Experts of a small language model: 14 layers, width 512.
Below are experts of layer 3 (counted from 0) of a mixture-of-experts language model. Rows are named router (the router's row for the expert), gate (a neuron's input weights, with its number), up (a neuron's input weights, with its number), down (a neuron's output weights, with its number) and show model dimensions 256-383. Each number is 500 + 50 x the weight over its row's rms, rounded and kept within 0 to 999. Numbers have three digits each.
Before each expert's rows: "comes before" lists some tokens at least twice as common just after its tokens as in all text. This comes from a sample of Wikipedia text that the model never trained on. Tokens count by the router's weight.

# expert 13
comes before: " |", " m", "1", "4", "2", "8"
router:519485502484439549519485486425412574514510508497494481487516520482449474568436625489541512517600472522524520558519527536429461642494497428557551431554517429465455460481539511407507493526494533403427473460433429435548465592554466540538575417569446469513501523433457491497524564489514509465403471516484517558584518489415448452507445540481452482523525465503488501479608529470429433507438
gate0:483524421596520395606497459470548436508456527575429413517574528625517532534522528558367484473483459501510501463470504447533428461529451556460474522392625530505509486494512501530452529455509507526455519486465495444574555445512473493554531523450531504538421420450583497579461597550522470453517537509513481450484490334546514499439584401424519517485490544522464519533544471504444498601483
up0:549595455547558472558514529518505466486465507489558456513591475582461473465475501518410504483461569524468479442518533416561540486498489607502455574459549557555493487497520473576536447600490583530446546524501540498489441435527552465457484519455501580525457460476586497530460522580497586524438533496464562494480478313525519520377484493560521526516440508480476504528415528549521566496521
down0:511454413442516555470512484500412531548513459389510535523509446492502410403451476443482427535613536391572540620483534553568473420517443454490527360469486590478516486539550491438495522529440510491468512540484477449621488503459534428492559575511412481493528509508491563419543461380489511457489510439553529509408416504498517497459495507478508514501550444581485416456508551399446444541387

# expert 4
comes before: " ", "\n", " 0", " 1", " 2", " 3"
router:517541495508546487468589474527573490464470463517479580410438534580604480502550527539478487481521443557518581664529454596484591573500434531527568481509563547434463511404480444523513417538569570484490544467491472476521396565518452431482494457583481439525439518420435470396463488459545521474447511567475556497434619528528421479585540516531545526478518466451393453560521512490419418477563
gate0:517527469501533430537549374485527483473475546570470511488533539537505534422458561496509363553433489581509418442479578489513378478452447533485461422483478544511407578530552460604536508552600481531490468560449515467440496536553468463471562524548362528505455535584435455556505500520460548544542504552555580442501520467431547523534589592519495445384495572494501504565543513532447541480421
up0:499492510684506524429567426519523471465478487465542501404527499436543454533525513561571479510561469607438508543414499507443517492539494503524484518561490522526465545330543423588513488551519427493431468512471422473426490537479488552505468475446392503417440476544413554478412565582483505544386497489462473539558491557490514519472496519457550483455517487412445524518527479501427516398531
down0:405593434565516482489533553432575520482425458507499537505551537517531537504563547523536502486545513511478580528393471465486566553487524464508493561545539475501516461408485460496501438558534382512431428494416460486489447525524478512522339468498482501516525433508403448456527583560448507528422565571571529454457547543570510487437444559502495566511524573457453590512594456527476522447516

# expert 34
comes before: " ", "\n", " the", " 0", " 1", " 2"
router:609547524436469466493572525429606549497466374542433552457522530556580517531554480530481543544502485541476511552457405560438551481519457535510531543518490510507483475489484384518510327481523530540551483407369460484433574496459503461571469527471449415552487510459490473526536460437510558553471535560545558514484552474524412457496456504482529603458491472438494479541459414533513406449484
gate0:548631518491593412417602493584539572480436520516406546453503547433494483498489542506496496495470587594489502544372472541449513458539530471548505508491550494490449456549529426480538446477583478445560547493447473500526518482450556504425421527455473574516526515569453474556512421414485515512458544458568523499546480435562477425436474502546495498420496475546438503537471382376498509503461
up0:448513539504592434432494481483436489481456425553473548426483516466531485454446472600540428391533479561626494488422525484400497534424469572432446516519536449588451494480496496402555488516578446520518575548586496428500495519555529504469476472572506587445505493505489548576445578449575447495474491483424589558621588471543481505471484475598480549428475502534521540515516541418456584423468
down0:449414518574492473524445553460543519471444514473449505474491472553454440551467490510376492461519430493505442436495477483456535587429490462528535473472512512497489501513405500425478457484522491534504479533472569444482527525550463485580428475588566499476419455419498472393536506473483501394485487451542569535442628573440480449509486460415538509456533540559468546541470493585460552525519

# expert 14
comes before: " of", " in", " to", " for", " was", " =="
router:513527549603501488492443407507440481511592429531496551530424500564506478507527480507491414413474439513514501511614427459570519467568472502496564405462454501432489507477570494500509511533534417547514535541497572467510405468508475484463532416487583498598490535477531484502458500546583433565364467486439537508557474711462459553552563519562499446491505547458415484551563446580473455506624
gate0:430484544603517581490560478579432487509519468570527513496517469552636512529457558547512430564594480529506477466480430577502539495472519484467547509493437510487475542548567493545469551471583448481511456571562555518541528481401441531543462392491582475503504428508550537436524506521403487564547430543497545548350462529525430498544462488466491485489553398420497538489539454571414381495506
up0:480533509601458543430546556556548506574527532503559510502513520484540411417510471533477460486483417539484460620489582519508439543478560513490422572480470536566505531461495507631592435482522462465508503565499434544494622563468499536523462460510578525483535430492416576448473519471503508510548409454533448538500474597518456481448546537522456448475534442387463488540535443527487478483605
down0:573551516495469576479535435460557525475406460469506622503488407527539540605420500439492485482379537522459439479403532542500454525524481422519649597518492527451448490497354517577524434395496460468432431464498480451595518618453513555590553412523517463544525427390431484467484443515422425589507496530442550504427548510503542491492498344472499489476470544495519503516570475471489509530478

# expert 17
comes before: " of", " in", " and", " was", " for", "."
router:464485490561423512429500398515514483491526470578552545409351499529553525495510515536589453450577444459514456530543485534433551561545529564492439403540521457466441468446588483455545472518492406453516505537569471493558434484537492457583571432611488524485506510524375492433458507460566473531405589451442523483496570604497466472571505504431486511494497450518463498542528572501366428532541
gate0:559497605497538566604506445455433535403473457544582438482449487571453545530454534517490499397489551589485498485529423449552516424613508541555536522474482555439468411514496456494547530464454493494507480531539503514453429452565492413534496448445429474456488502555554542485559577537570529571450550517521511440499536531413455537462471499433544527455426443450412497491459519409434500499516
up0:490509501517583480469518444434411469400527475414513489416488540571490466537458536468379499489555550532500459467494493492547539403653525535517552487545440453501447463517574416507580528484540565482459539501495449557537367514456472406513509458512467502494477491597472553504529586539531491547499461537488561521523604550452471500502433519480488513458429503397404494504503432366449457444465
down0:452448475507519501421549567467546550494532517530596553466532437528474432522470487441493449497533543470587480510531463534490551582414478526504578382501524564406525587433533547471591599512526438444542466496468473498454529449425454568434483544435510421555528486580548502553495449534459455422558457489492571483532525407469447474632578360498424484581469448561537594497494546473517464459509

# expert 36
comes before: " |", " and", ";", " States", ":", "'s"
router:483492547494414527517433498523499495488519524600504515465436463559434523468530471502499475511596454449482507459568475546446532616527483507552479443549463466463516462487495506408517484442451551441473445474494451450505453547479455417586611422521498500482481512465381396413528502473496518446404619473466526527499559570489443561596496425415483458454496504512531500460583504525486455561526
gate0:605557526497435541473574463562462544469576457495519461494535505509553544429523477545413457612490582517504487520535553414396563503604488511429526447464472464550536507538552494559494589432545582497448486415489499447480407441512504503443474398592481488483439407475522500541484498485601428571465396494474422468519519460431609543515544557601605511474471540463482499507515521539463434488394
up0:609520499492528499460533481536484443458452538559529515434602519427530486534555527566410542452466436512501390567516542482540558465458560432500385559429486508563463463504543452529559449530498522419392573459457510541528465547493565572480437467509476515521549478517530519518448524554576473541553496551542563466457508513521522458518593579499499571533544565501523492543460521421444445493492
down0:497583572577545577458634523473543524455510498521487490481537479491572467467552450433518503461456473391481472488408465528454499527509558501474446532486551544479397553518511606451566533463485508389563594455462491595485516484476516461559500486514566491595457477605409489506443487492513464419592511510499534465441498530535509501531508339453517531418494485516497463456503480561441517416505

# expert 6
comes before: "\n", " The", " He", " In", " It", " and"
router:431572488551544519407562502552462437440591540482543451427471487563576536447515376514513531402521500467463492585440537555436533512452503536408495483525463505650496513513540417424471454466557445449515630498510537528526509488490485477510447510537500469493530400546482547503522516485481451492513549509549527486526617514475500500546563511440572596502468464458472538486378458523465439498511
gate0:417552476502471464461536548530498577474466556449475489512604503494512540489431487513530473537518408620422499472455477516528509502520492530502489496535553459506488485468526578452496377676453499603462515495488526450571596553464455576454439499426411546500567452408448480539513553522369534427409487496481537571496412482596642448498472518553538583483374497571497529470531511486553521468498
up0:402569475462460472519488539551464552566459540512518431526557496483502516504440433523651514446492432531484492441500488538533516597448483521463513442508491398544447423580488555443440440581479445562450554556596546433482563494453476568564441562451534450561562481517523554501611437506503473466453535494537560474553494442522544524469531455508469624497466503481536512564449499469577525395463
down0:558486485395494499577445471514517470505496395466514546500467537391511471481596567564498501492436615390611529532511493484435415565523531518536484466539435467526521500543415491584495534405491529507562439495478455461463425468550559425567497460498628513535408515554585505526525467503557530553482476553550462455456568540448432515485500561443523410544568510394525512511439448434454494469509

# expert 0
comes before: "-", "\n", "|", "The", " The", "In"
router:424445413530533526402514429444403464455517504463455472427500601507553534459447578504552450566500428459502519566528510425510469527581508512549405506533526472553477509506552443559552459523569457487436566563487459595523522511488529572519451521519399510460412429553465575397442528528535464539471431561521615509420536475504496487497498595533503560453515481448368544537527462500362462507413
gate0:512555433440554429450529439506526455435410475499501504433533458472528500547505518498492527535515538468445500600559474496375424573484563514542460505476469429496484496492478429374518476514525486553419535429500369464522525479530548481502436467574515490451530486443346496445495500533456490507476514532520542518464539460575475536546499562369550489454518427482488541589528426572444421519438
up0:471549453525541491519491542456498397485477500399461448437509461448580506504530511561517503532544523530471582632502441453427478438494486525542506510594542629560459464493504498440550510488565495494463564529414427501462470528561558465496483418558411532518406533453377561421447473469484490504402502528437509597463566518511462423611518582429534594464479524436480592581519373554466439460453
down0:515404508425425517486470512516523533565538593460570473553437517491462513536504437524493558402508469533521530508568503600498524456487506462531599481501392440524556458567329622466524520429435536461470529490507557540403474515564475518501524556542566440533494521515578483512561449467486451470470534511525430547512459492430538564431418548500504518559448579442586526518500544443565474574572

# expert 11
comes before: "-", "|", "\n", "The", "In", "=="
router:454513480515536506470544417456393476448525537454470489409501542480578521523523575516580489528523460460501530574524533445491489546550516512484427448497501514537476570521607464597603464571609454512486552538491457522534471584469471544525468522530407551472429468526498546406469607505491494579414473505498547476494590456504486464528526654552550577430519464467364543546591503500354500480458
gate0:386468439463519611409526578511513518507449481491580436421429539431464512399497597540444491498509484568521504577479433561540521519486506563414496468519512480576514495495500537433484428560514473593491481535584408519538541503544572495539429431586546507550501507464468473418524449485531538604468434534447426471520489488515605474534424514483460421497444518493437499514483471477538518482436
up0:455548512482589481504533514496515531422509525457578490462498467500562539463556557514472526408538537630617529551503473528469422522549564526522535408574502411553439602504591436412521388500510528496503606532567478584482467576483448489384460452571508436531452468512467507554477426502575507514505350502432452469568536482618457537503433580581474595449454510464478527509384484536491502441538
down0:562540539519489454479487519558495452499497579514456502463410483554579564529475461580381527434387588416546536492521505554504565559417490513597555504563554552413576550577490459502508495490484552545404591510480523496484437501486514498497460567353549535446500515419485625506476486518510538497510419435584496563534473515530522548563648483502485511580470474537498544377555451446535491463543

# expert 30
comes before: " the", " a", " his", " an", " its", " their"
router:576450492470492432519487557576541492525363498521448446526504455415465502498500371473545605503543557447532487426559464444447457509478523440564611560637527514475491432391449486490468512442424523573494550452448490462472541482563548400540524520504459501506435555409459465408568533482517489463514568443544485476520504541490546526423564527385509459528564560496531438506476492479563528554498
gate0:445454546537470480602549584515589475511434377606513522545574396534492561583452554606425472448515465513531426503492513436565579422474503465403471526507513473486552518441490494490549444509518474527458575482474453540536492425494538544534504457451489474409408485533429485554473401549499620579491529538534539459529455480539494455488465552518514442459475490512489549485535531462453466527470
up0:499543462529520458521550454481574389539516470575536470436466476523492509544507482504465440516473494563345492473441519528439585523461470449399519443578556497500453478451546424502513554632574437491447547510466511512465575462434516439584540458512501578401474509491498538461513504473512591579428514492553537509468575519425483466570543528504471537455437457517453574569474466502458621390489
down0:471558492459574530469481514484521540509488591509529466527387558435483412457395456402414424531571560483622497585447482401532454538537540498529494373504476549487518377521477548527475539501576386497490477492462573560490499572468450575541472594515454545490514408479448487481532589383531452496513432478489474520405550530509443553491585472456528535443455486521520492533492449524497517520546

# expert 25
comes before: " of", " in", " and", " for", " is", "."
router:446507457472489591491500512499514492518570531574498529406524521541551498463452502504525455488512515484572455565482439427463496496484481521463449439537535487482372539501639442520532518497590440418441572519459427522510396450426424493564541460486527474515448485533396423427455499540540466505433520462479497544473574430509463519559586527436557458415492543470467511544455507486439519528521
gate0:510463590463464461484523519497490492494548476514519450489450568485546438432490389514479481441473494624463394465458498528545602502459528507580512496587483490525475482506505513542432448378515527529514519456450475447458490470454468461550475441522521498439458582485473462536499440511446586486458565583475485556553480454586538603503574484600593503468452531546531533492516516530487464501509
up0:490465552476529390582550499575441540493544497473440535511510593513481470492485504551557418427552403520541384560517512458482557460532488450497460520544539479491586514547509444526554504415447509504441496463530523457489488554513516597502548509439509496495477521444496521469554535467402547398515550470402519466482465488525571430460499492582525545511515550461506421448468422516529572574450
down0:520523602555594529509514459470518440522500391443450457471494436560528535442459516503524571404451459442556537560492482481519548405463476506496474584519500498486512506549461462499608546584546482430553479495545491569495478532513487503468470395489446434481498526466462539440459533501465427551450552521579474485518439486454574474561442554473503450534468535516462438610507545440464455616561

# expert 29
comes before: "\n", " ", "-", "|", " 0", " —"
router:416513395550532500479524454516480445431498507488475531357484545542630484543517551543523471465500469522556520648481460499474525513506473469496508426503540492513472602471594401596539479537584512475494576520525420569555449616486483461445461506530458499472384446478432575440501520446479538576446484519482569504502592470534452461514523577519536551488453472463390492542559516498359526483494
gate0:492501444473462575568610528395491466408401455471451560541486538507504524565428523467511422514426443596550532463484469510527366618484433578523465427529393496465493548404545487481578411430528496534513531495483480512530475545527480541475438568560455492541437540500493519468500497422467587599514456551502483578564573503575504439437422507602462519459457466528459519479481524525476503517475
up0:471481484550479553553519462422563471411469448453428483468555509519489509533429486472523473491350464492531553494531465479539421556480494522500468440479397413514559534488595470500562447414566417537559532583459478519555456436476459521444463527465465532540440537567484458559495425441451571555541487498532442528543578443547535443501469543544489569431519595536468449433541488518473515511446
down0:530457394603516524553567527520535491434484479526446560557542503501546534514519409475458488483501489494585495481495504465493445490481425445486570477555432432499432456493439395475563526440494568546586508497505540436451485518525458510473507466529522490437461531513417509473405495552473490561501467478447464487490502558470420473527439312447542543363454427491548449517541503500450501549569

# expert 39
comes before: "-", "|", "\n", "The", "In", "=="
router:433435529486469507488436536449439544450578480474496447507555499527553510508411629487412467612507519484525581595479488439568457508613478520526436559498540456560510451479500516452608460478575435419402622557473412539532554455561530551441471472524414483424454478522577525408489505482511533524489347672532516585428491478475468439494508545567516537513497560499416540433566488522429487511468
gate0:487563492498577468499526444524470464555512510434510588436533507486520553508560495531592425460514426539525474544481440512499437504407478535457495442510452566448379564526576421484485563472582522497569502482446501439519488536450446434503603436585406613506534575456420424514552504526503539508475507431468493518534519505489612484450489584459503470413499472440442447634507492475431574512453
up0:509476544461532595542559445429466458378560455496573544390472545487518598543531548549499461509512516510492490511483478462493541501504487511499540410459528559542519516481540377511504522428477476378469495550556463494557433521543462401567485489442540505514399495528558506534509586456522554470450464476471501430534568389469536483508483529491531542412383485432473602508470548442391528391540
down0:548431524467492464491502434467495451367557639476528575458473440477497617407490527555489415645446548457548549532510444514498546519519483414536538473493492487503502491504492462459457472457422545433452516563498482649561416506477478509565540512502494472519404467424560538529503463550456537406591400480512594537484546407543463449465416638519579494540499499428463581481517529525515498476532

# expert 31
comes before: " |", ";", "'s", ",", ":", " m"
router:468541442445484540507506485566483517475510475499446559419534544512603486491515592486488450467565522543533483558505536449524481508562450405489495428518527543507449581483635426523544500490620480445441585500497416505577472567519450503492514503540421516508395387535442529496466575523493488538422432496488577509559570444551430467509575586563613525452472468483387583514484476484427496448537
gate0:400488494529518418571473386458505555474485500510471593464549476470508485511562554547515468481549515475532524512547567446553390536555546434535506486512550506397516569513583545496588541432467522487502389639492439468469526550585545478508572499467454521528556537467547546501549409462487469541418542500439542526477427441487454457543460494515468466475498422493485570470501507466538499527530
up0:483478428436436536545522546518511550425424517569528560519529552562548488537511402567509465496558506574588418484572486489546449509549543452499433572457531558579544435497543496505540556582447573580499434483492487503575477527588539556516556563509465552592478520555450547526533488532511583424553441381589536543518519479530519451512566500507512467499558562496500569453388493540547571470468
down0:573512474493442510443444613568514475504590487466496392491528482563510518459531466529502514359448486429522476556474498535473555478522412513532448491532443534508544435482384540526405427414424535493451568530429513512469519478500501510472516427488542436519525509470533465530476461551444522452476536499534589421460452474513544507401526430443597473649519595465487497483466426554554436518412

# expert 23
comes before: " |", " ==", ":", " /", " –", " by:"
router:572539490481485492544454448526434584561482469499494567536449539508573431460494580534540422606548498469559505598517516515613510465510470445416485470574469459459505637506575484500525519511595437501509543576525480534513512524505546540426555535578471522512494480481400491403364495485523441646480505456554477524540521535487494503493450555490470411509505510554473467553548473545506555573522
gate0:558501409509479543514523591589439596465555493527406562493490560487502642452448525401512525414573484522533580563515527487530426577505517477467527474541519512522458575562479479521495498588501581560497518635494437576544451538571491464560561596546463500547477557566500525476485485444493462578437396535527533493614506485489518522441500491506518498489477468500530506425571521533536559425464
up0:557585444508494495439543495545530484492551467533452561489595518478545606497557519443530549472509552485566509493496565429601472559465501520445505436511529474541515583516505468550477569579532535506470486580433452534473521534474473517586491524458422564552462499552470554561457487540465431598384415429471470408492531453506535473385449513490558504432444442398459487544537503540497509475456
down0:573509505497536492504572547563495614501564419557489529487472489507517573462487524411547488522529495510501541439582561594509540534608579446422530429559512539616569464541509384504399496413556528551556461529498486559550458442453417558544578490541497487567561565417498464522521456503623455541489560562473522549481511484501514501553570413380521503501558516541463397459601598504531474480476

# expert 1
comes before: " the", "\n", " a", " The", "The", " his"
router:469514519556635489477588415467473494405542436496485566422496557433546515489481605506516525487554525542483483654399473487460414455547490483446430522504439527471448603485609459517514511533584484455510518541547477612578438532512501461487477477499436514451431390506418506436402552493433525546378457535489543480573554472557486455474484604536522501438521492490426553562494472550406487477447
gate0:466423508603503527567493512437517591560566443542597437530489524543512532567511491622466575472575493382491550523528483574545512459494452512454404537515578431499545593551557536543461515498534548403484516523559442496570548493493516497530541498417563533529458439478540552551439448443532344450490431448517523513501563432444470436443596506536476455554542536585613478421437499453521511580469
up0:442544532524435579547528495436537457403468413479460561471505460474601492607498581552504466443515528483591430537465502475633552527525456446524491412469539473486485573560549451635554502556511480460503507544470492484491494552495488539455554365490482455560502509503494480447508609510506576528418446439447558413508551545479414478540488587475494480475495556462531530553488460524421376448434
down0:509505477580534458431475518429489454550447524469546566505534474536439553427521508495395468571453450473494538435488540526465484531474503491475506454609512540522496548440561571492510512532418562431496448578524500555610465560457462381417511512391575456470456542436582526544443391474520456485515473500508521488548532445492424456568544550433451381506448463510445501480491526396543600546618

# expert 26
comes before: " in", " to", " the", " by", " on", " a"
router:493531500567588534387538416504442413445556525481445552382467535537546496478454555477540422507538506458481519619528489529465501446537554554443486468514544647539447597538663482492478429537573542498569513574527465528547515629469455476422514465472422476488493514536434538461506495505444508511556515500460559551459607478549427486493431596547496566457571508482437526500523503463363550463492
gate0:511497565551602501519518550544442419522583514467457512509388485557512442401529537501496443490588458484508514477481431510533459522464508558484529446467546522550495572520542376546507495441425489444561456622595477482548467578462564490430504563450606482554473525460502507556540476542420530492510481479486424453441465603500440448461414488517542535557617424471467494519560481543499476470466
up0:474519488498391499467558452496505534495408512453490538453520557508478465436495474504594546550506498442453470461463518507427572535524432459581521401559588444581457485481480545496447509574529472518510505487474422467437544563426459604642505508541568567474471467552526454496557491483533447517540420532580547409512513487599417537446509514430558520431456384472500603468472532522503616510401
down0:559489462500702444440585535498391396560540524491499418530497489493468428512504449525485461551499555552451534506589489482461522450488518574526507534498533531513476561529448395456477467481468451438532465577531617425553517454469529468405467484537436474529502467493452530536442458475461543491478496499401436505453506490467509474444451454509454471622497499563533526509521533511504453540484

# expert 28
comes before: " the", " to", " in", " a", " by", " on"
router:522492524502602498470505532439453434450462506455480513490432507529545525486424562447406480502418472527559543530530468444540467460538565585446523544472468576478505543578586457535543510522403553520525473610606541559510520570547488414422486549465441524368550476456492526497556431607443606560544537449449455571477531489477533395488413545596497460525596592512532447463521495534494474455500
gate0:502478480527479452408471518537500479490430446562464486502564609559516501466542427496469516453483488517550521436492522389609467462485509547504479435509485511473452574572487518494421590521523512394415601585547432481485510557487411525523564491528543531437499472495562570478461473471502557499558571463586520497553514484566409579474517459502513606425479491509515538449510453415518594464498
up0:505528565553520549453589594495479536467525494548509492443524566579576514522497549527422427486525514626505589582602433450669520484518394524518423535466538479529469531461465421492534452513539471435412503542519544504427486553502460504439395514498477398563535509478539514503430583491483513532587348477453579508537563480514497532475467488603439526428494441476504641417466541429506489503501
down0:543499475442538561551571439516488549556559524521403534488431502455538511449559580471434463499520537590497495576546463573540454525633491599547564493578475545556426500476448527485587551579503543565464523509523486563518468549563587485478504518568488469471504522456501504488401468511466486578473430513485479482471420553452503488436458537597463449444488493472462492480505452493451387443471